{
  "n_layer": 11,
  "d_model": 256,
  "d_shared_expert": 0,
  "router_score": "sigmoid",
  "vocab_size": 8192,
  "norm_eps": 1e-05,
  "optimizer": "adam_hyperball",
  "seq_len": 1024,
  "train_tokens": 424800000,
  "steps": 3612
}
Below are experts of layer 7 (counted from 0) of a mixture-of-experts language model. Rows are named router (the router's row for the expert), down (a neuron's output weights, with its number) and show model dimensions 0-255. Each number is 128 + 32 x the weight over its row's rms, rounded and kept within 0 to 255.
Before each expert's rows: a language model's description of what the expert responds to. This comes from a sample of Wikipedia text that the model never trained on.

# expert 2
What it handles: Institutional noun pieces. Nouns and their suffix pieces for institutions, politics and sport, and words in section headings, such as National, League, Party, -ment, Minister.
router [112 143 103  96 119 116 145 148 145  66 139 136  77 147  99 107 179 139 146 109 114 129 132 115 193 153 129  97 132 158  87 135  99 167 161  93 144 129 119 127 140 115  68 164 105  90  92 139 122 141 115  82  86 105 149 118 130 118  87 138 147 152 138 142 185 187  77 128 131 110  69 163 161 133 131  74 132 108 139  55  92  88 152 173 155 100 101 164 163 167 190 159 150 100 164 114 102 107 127 104 174 163 122 120 126 161  86 164 172 125 125 148 137 149  98 102 174 123 136 146 151 106 170  68 104 121 127 129 120 115 114  82 119 143 203 115  63  91 100 100  87 110 162 133 129 153 152 147  69 135 172 186 160 146 144 154  87 195 181 129 100  84 156 107 119 108  79  86 137  73 153 122 179 102  98 125 145  54 157 108  39 173 156 101 172  98 159 135 147  89 125 129  99 151  98 176 144 146 106 186 168  93 108 153 131 128 117 119 137 137 168  94 139 122 154 116 165 105 118  98  98 174 124 111 135 172 139 201  91 119 115  73 167 100 114 154 188 107 137  45 145 207 151  55 130 160 124 153 104 109 123  96 153 120 162 149]
down0 [122 109  76 160 126 142 108 159 169 143 189 132 133 146 135 158 163 135  57 105 137 137  64 163 139  96  81 151 134  91 143 137 144 115 127 101 101 119 163 106 195  72  75 153 157 162 108 167 146 116 151 156 126 157 148 132 155 156 140  51  98 123 114 130  96 113 110  64 126 201 107 152 161  65 107 172 139 145  78  79  85 149 133 125 141 137  87 132 151  95 182 151 145 131 164 151 140  85 136 102 164 142 114 140 185 155 131 105  94 131  57 154 166 125 164 115 101 145 127 162 123 165 116 128  87 127 124  96 128 158 182 136  94 109 141 102 142  96  97  89 155 186 236  70 167 154 103 137  19 143 145  75  66 142 112 128 118 109 156 128 153 169 167 191 132 110 122 148 164 111 131  89 128 124  95 153 101  99 135 165 142 112 130 132 139  81 145  84 132 135 123 146 113 124 152  94 111 137 128 138 133  69 108  70 144 124 136 126 152  76 140 135 126  61 134 155 145 141 159  92 145  63 137 174 154 125 148 118  90 136 122 158 138 203  98 117  96  80 120 114 183  98 153  60  95 184 148 115  67 163 117  99 102 124 169 101]
down1 [113 153 180 133 194  80  93 136 132 111 132 113 134 125 153 153  85  65  90 123  82 123  42 117 143 183 147 131 115 105  95  97  71  68 140 125 127 165 127 157 150 132  91  89 127 111 152 153 132 138  93 154  95 193 153  97 154  88 157 108  52 133 172 149 140  94  96 152  96 139 105 158 155 145 143 136 112  94 125  67 119 116 143 142 152 155 151 128 123 125 157 146  70 143  89 164 139 150 166 141 175  83 128 124 149 144 125 106  74 165 134 180  87 150 163 111  98 105 161 155 153 143  94 166  91 126 159 187 143 140  86  51 147 131 116 170  98 126 185 112 138 170 152 118 166 108  80  47  72 108  77 131  78 160  64 122  93 145 171 102 166 132 161 136  58 125 105 154 167 168 110 120  95  92 138 177 146 143 136 133 145 183  77  96 180  73  85 172 107 148 152 118 161 136 145 138 149  79 174 118  79 103 114  63 163 120 157  78 127 150  86 138 103 119 176 104 186 139 127 149 145 141 117 140 114 134 115 200  90 160 109 124 149 117  78 141 131 136  94 148 133 145 111 118 102 137 113 104 118  87 137 100 120  84 123  43]

# expert 5
What it handles: Personal and place names. Given names and surname or place-name pieces, often inside lists of people, such as John, David, Hay(nes), Kal(g)oorlie, -ford.
router [110 177  82 105 118 107 174 128 157 123 102 121 151 126 155 101 122 105  99 104 111 107 133 134 151 127 153 109 181 166 110 152  97 178 165 128 151 149 122 111 103 150 101 112 102 157 111  79 106 193 194  90 147  30 106  99 166 137 115 152 170 110 139 169 176 166  63 112 105 162  47 139 163 141 162 100 140 142 175  95 100 100  95  95  99  99 148 151 154 168 178 136 125  99 189 169 144  96 170  40 184 155 160 175 108 101 136 145 160 140 125 165  98  94 156  74 124  93 132 177 129  90 163 133 165 168 146  89  77 112  96 171  66 130 137 135 112 105  34 121 105 126 150  81 125 140 157 199 120 145 170 180 145 101 144 157  87 160 115 127 104 104 112 127 108 115 110 126 109  59 154 126 156 158  47 106 162 117 113 107 103 129 159 122 133 122 119 123 133 120  91 146 131 140 150 108 172  97 100 149 170 111 137 153 136 113 166 169 163 159 106 157 165 116 134 162 106 116 165 129 122 142  95 132  88 102 158 132  68 117 113  91 105 106 116 126 183 147 190  40 147 108 206 130 111 155 116 152  99 131 144 138 149 174 176 138]
down0 [109 204 108 148 112 119 113 169 110 172 142  94 134 151  60 131  98 129 131 102  87 173 158 169  87 102  96 188 123 114 147 126 133 124  89 122 131 201 129 116 136 126 159 125  90 137 146 143 236 127 170 130 131 177 139 126 120 104 117 184 121 155 112 171 144  76 144 100 102  89 158 171 171  71 110 155  71 125 115 133 143 172 130 182 130 124  90 121  79 109 147  80 106  94 165 118 159  43  66 165 148 112 136 184  80 129  96  95 127 124  96 119 154  81  64 172 170 139  91  99 108  93 158 161 140 137 134 125 122 113 154 114 180 184 173 118  67  92 115 106 145 183 126 105 164 152  91  92  70 100  76  88 106 150  98 138 182 192 136 161 115 132 155  79 135 163 134 141 102 122 120 144 131  87 134 214 139 102 100 120 110  86 145 179 135 155 119 158 147 155 136 135 107 135 123 137 144 118 128 162 121 133 110 122  81  79  89  83  99  99 114 130 112 150 150 146  92 152 145 130  81 132 123  32 121 112 146 127 128  93 102 170 166  71 164 151 170  92 114  85 105  96 116 168 121 155 167 137 114 157 149 125 147  86 184 142]
down1 [150 146 123  97 145  67 133 136 129 123 127 159 160 169 124 101 123 123  74  83 113 166 136  51 113  98 132  85 120 165 158 137 117 154 178 138 141 112 159 103 146 102  90 120 187 136 175  49 125 151 109 146 137 106  81 109  99  74 125 115 171 109 185 109  98  98  36  93 110 143  98  96 143 137 112 159 109 221 138 178 128 113  65 127 115 146 161  89  97 127 124 137 138 136 154 114 104 126 133 205 129 175  89 121  94 113 104  81 157  75 154 132  91 158  85 100 152 161 219 133 153 169 166 100 151 134 136 115 127  85 150 179 120 124 113 100 117 149 176 133 132  91 134 109 156 147  95 135 111 172 118 127 111  97 108 132  98 139 135  73 121 113 154 165 138 130 147  76 123 107 152 148  96 124  66 108 140 143 135 101 187  73 112 125 106 118 168 100 133 134 139  78  76 115 120  98 105  80 181 127 203 120 125 144 116 163 141 147 129  93  92 102 114 174 111  97 183 102 176  69 167 116  73 102  50 128 158 148 117 176 144 138  80 119 140 126 102 167 177 235  92 133 158 121 135 135 176 139 181 111 146 119 114 106 101 127]

# expert 10
What it handles: Pronouns and ordinals. Pronouns, determiners and ordinals in narrative prose, such as her, his, she, this, first, third, -th in 59th.
router [155 157  77 131 140  90 140 140  88  36  63 133  87 150 191  70 144 115 131  89 131 140 156 121 182 179 134 130 163 155  71 119  72 108 171 148 125 207  89 121 165  92 104 121 142  93  95 145  57 171 155 117 102 149  94 132 133 127  79 178 163  94 104 141 140 104 123 169 160 115  64 132 137 158 130  88 169 122 180  87 147  88 104 152 164 113 112 139 141 157 104 162 144 114 155 184 127  64 162 100 148 182 145 130 128 127 109 128 140  88  90 145 106 133 163 100 185 111 147 125 135  90 107  96 154 144 140 152  76 102  72  85  92 125 148 129 141 100 107 114 131 136 124 134 120 157 150 152 128 107 171 145 169 166 122 186 103 157 132 140  78  87  98 132 101  70  56 106  95  98 115 133 192  67 100 121 165 112 177 138  92 134 167 114 188 130 134 113 147 145 111 164  88 139  96 128 136 136 109 134 216  83 111 154 100 128 140 131 131 129 136 113 208 103 134 173 141  77 183 110 128 155  76  90 117 158 143 156 147  99 138 128 152  91 149 134 118 166 133  64 195 137 176  89 112 181 150 111  91 135 174 149 106 138 149 125]
down0 [148  89 160 129 137 189 125 113 109 112 130 150  99  99  87 112 147  91 131  95  43 166 119 134 147 154 112 147  83 113 116 102 111 135 106 114 104 174 170 121  69  75 168 148 172  98  91 119  76 145 175  97 138  94 116  59  97 155 147 151 148 146  98 108  95 104 115  77 198 135 101  94 147 178 111 130 151 150 149 111 139 154 139 108  93 140 159 165  98 143 151  87  97 129 129 168 131 133 135 149 192 119  97 120 212 110  52 164 136 179 139  88 151  94 106 148 129 169 164 136  65  68 147  99  82 160 150 152 134 140 142 131 119 124 122  78 128 103 114 100  73 138 189  74 116  91 135 122 121 114 157 100  82  99 120  71 112  86 128 137 107 140 104  96 163 174 172 113 130  96 129 152 138 138 174  69 142  74  90  95 106 126  83 139 135  80 149 124 166 135 130 128 150 114 149 155 146 185 155 133 106  92 126  84 123 129  89 167  85 148 119 156 154 130 148 166  63  94 162 130 149 131 146  78  90 109 101 107 118 148  77 109 180 188 126 162 116 118 147   0 109 167 129 118 113 176 153 152 100 176 143 178 162  86 161 136]
down1 [ 94 136 132 127 110 137 151  87 135 183 110 119 127 163 110 130 110 141 128 146  87 150 110  52  90 117 124 135 132 186  92 143 172  89  99  85 146 137 109 162 133 141 119 126  89 152 119 128 145 125 123 113 126 130 174 147 158 182 162 147 101 115 116 109 110 118  98 167 159 147  72 100 136 142  65 147  94 119 120 104 155 152 144  97 126  84  93 131  94 178 154 133 108  97 161 135 130 175 138 157 115  37  96 120  99  42 158 111 132 135 140 223 116  70  83 128  70 121 178 132  95 157 157 201  54 148  92 134 173 136 131 121 190 109 158 108  78 145 141 131 147 132 144 113 114 145 183 198 178  92 163 116 151 104 150  92 158 110 138 150 118 129 154  51  96 101 134 166 141  60 136 156 180  80  59  67  91 123 115 157 151 107 117  99  94 140 147 132 111 115 140 108 106  85 162 108 138  49 175  92 154 138 147 116 138 141 113 133 178  88 150 112  78 133 181 118 108 119  79 102  75 153 159 124 126 179 116 124  65 136 126 166 127 110 172 163 163 124 162 175 117 150 110 165 107 191 135 149 107  54 101 166 111 153 122 136]

# expert 8
What it handles: Taxonomic name pieces. Word pieces inside Latin species and genus names in biology lists, plus conjunctions such as where, when, because, that.
router [144 183  95 127 108 121 123 180 138 100  83 103 123 120 178  79 135  91 107  87  94 148 148 147 150 174 129 100 158 226  93 155  88 125 111 161 141 127  85 125 177 111 160  68 107 130 149 113 140 116 122  76  70 122 130 114 105  78 148 181 176 163 145 149 113 121  90 103 203 135 134 169 158 129 130  57 106 103 168 160 106  72  87 104  70 105 131 140 149 149 149 141 150 144 153 193  90 147 138  74 120 121 136 127 132  89 112 185 196 118 152 126 105 118 169 100 137  73 104 139 127 139 117 138 170 176 123 147  89 106  83 117  87 114 169  99  80 115  90 108  71 176 139 105 143 152 145 168 117 140 162 154 144 157 150 146  90 151 109 159 113  39 154 118  91  52 106  93 137  80 154 120 179  76 109 102 138 141 131 125  78 121 199 105 154  49 192 136 132 108  68 174 119 134  96 103 182 133 110 188 166 145 163 139 107 127 162 114 102 139 106 118 176  72 148 113 152 154 162 147 162 141 105 121 115 110 134 128 125 123  91  85 130 130 115 162 155 173 174  74 134 157 134  80  98 125 104 146 129 101 155 133 136 145 184 118]
down0 [ 69 145 101 162  88 143 140 106 191 149 127 138 103 127 112 153 174 115 112 102 135  80 135 129 124 144 161 148 115 116  90 137 136 114 185 143 169 134 123  89 159 122 102 124  96 146 188 117 177 107 111  80 109 142 123 120 121 157 131 192 144 169  95 153  87 122 148 163 137 156 127 120  98 171 118 121 127 122 151 133 127 146  70  91 147 107 150 104 101 116 120 138 129 168  74  77  84 161 131  88 109 142  96 140 143 155 130 118 111 127 146 129  81  81 129 141  51  77 149 123 164 120 105 130 161 190 191 192 172  91 175 158 239 162 134 161 102 130 156 126  64 117 140 142 151 169 137 129  94 143 131  99 101 120 134 140 153 136  86 180 111  76 114 130 147  93 108 176 128 164 123 130 126  80 178 103 149 150 121 108  81 129  97 149 134 110 165 100  87  37  91 128  88 123 110 153 138 200 124 152 133 118 118 146 197  81  68 152 130 146 167  64  75 126 131 160 103 112 150 131 152 181 173 109  62  95  81  87 162 144 109 168  72  96  72  87 109  45  85 113 155 122 124 180 162 132 115 168 154  97 107 149 123 132 180 154]
down1 [151 142  84 128 151  67 116 100 129 130  94 173  76 104 128 145 135 151  97  97 114 147 138  74 105 108 103 108 129 159 165 142  73 110 101 138  84 165 136 113 107 161 130 131 119 108 160 127 122 177  40 190 204 207 100 146 114 147 104  96 119 165 137 174 146 130 181 142 222 132 111 111  65 118 185 108 127 100 101  90 157 112 143 146 168 102 117 124 100 146 120 141  36  97  78  77 124 149 114 110 155 130 151 124 139 137  57 115 145 125 131 166 124  98  69 130 169 147  72 146 135 124 107  89 103 119 177 161 114 147 142  35  63 153 150 197 143 120 161  95  90 169  46  92 121 131 138  83 110 114  95 160 149  92 129 133  97 139  47 163 113 111 102 117 166 127 141 120 129 156 128 127  94 118 127 186 136 125 139 137 179 109 135 122 103 140  59 123 122  91 179 139 161 147 128 122 139 151 146 106 169 153 184 107 109 150  78 120 125 118 130  92 191 151  85 105 151 162 121 102 149 119 103 136 130 143 160 150 131 141 112 143 165 150 129 126 121  91 133  96 144 184 121 106 141  87 120 159 160  48 198 150 146 116 183 140]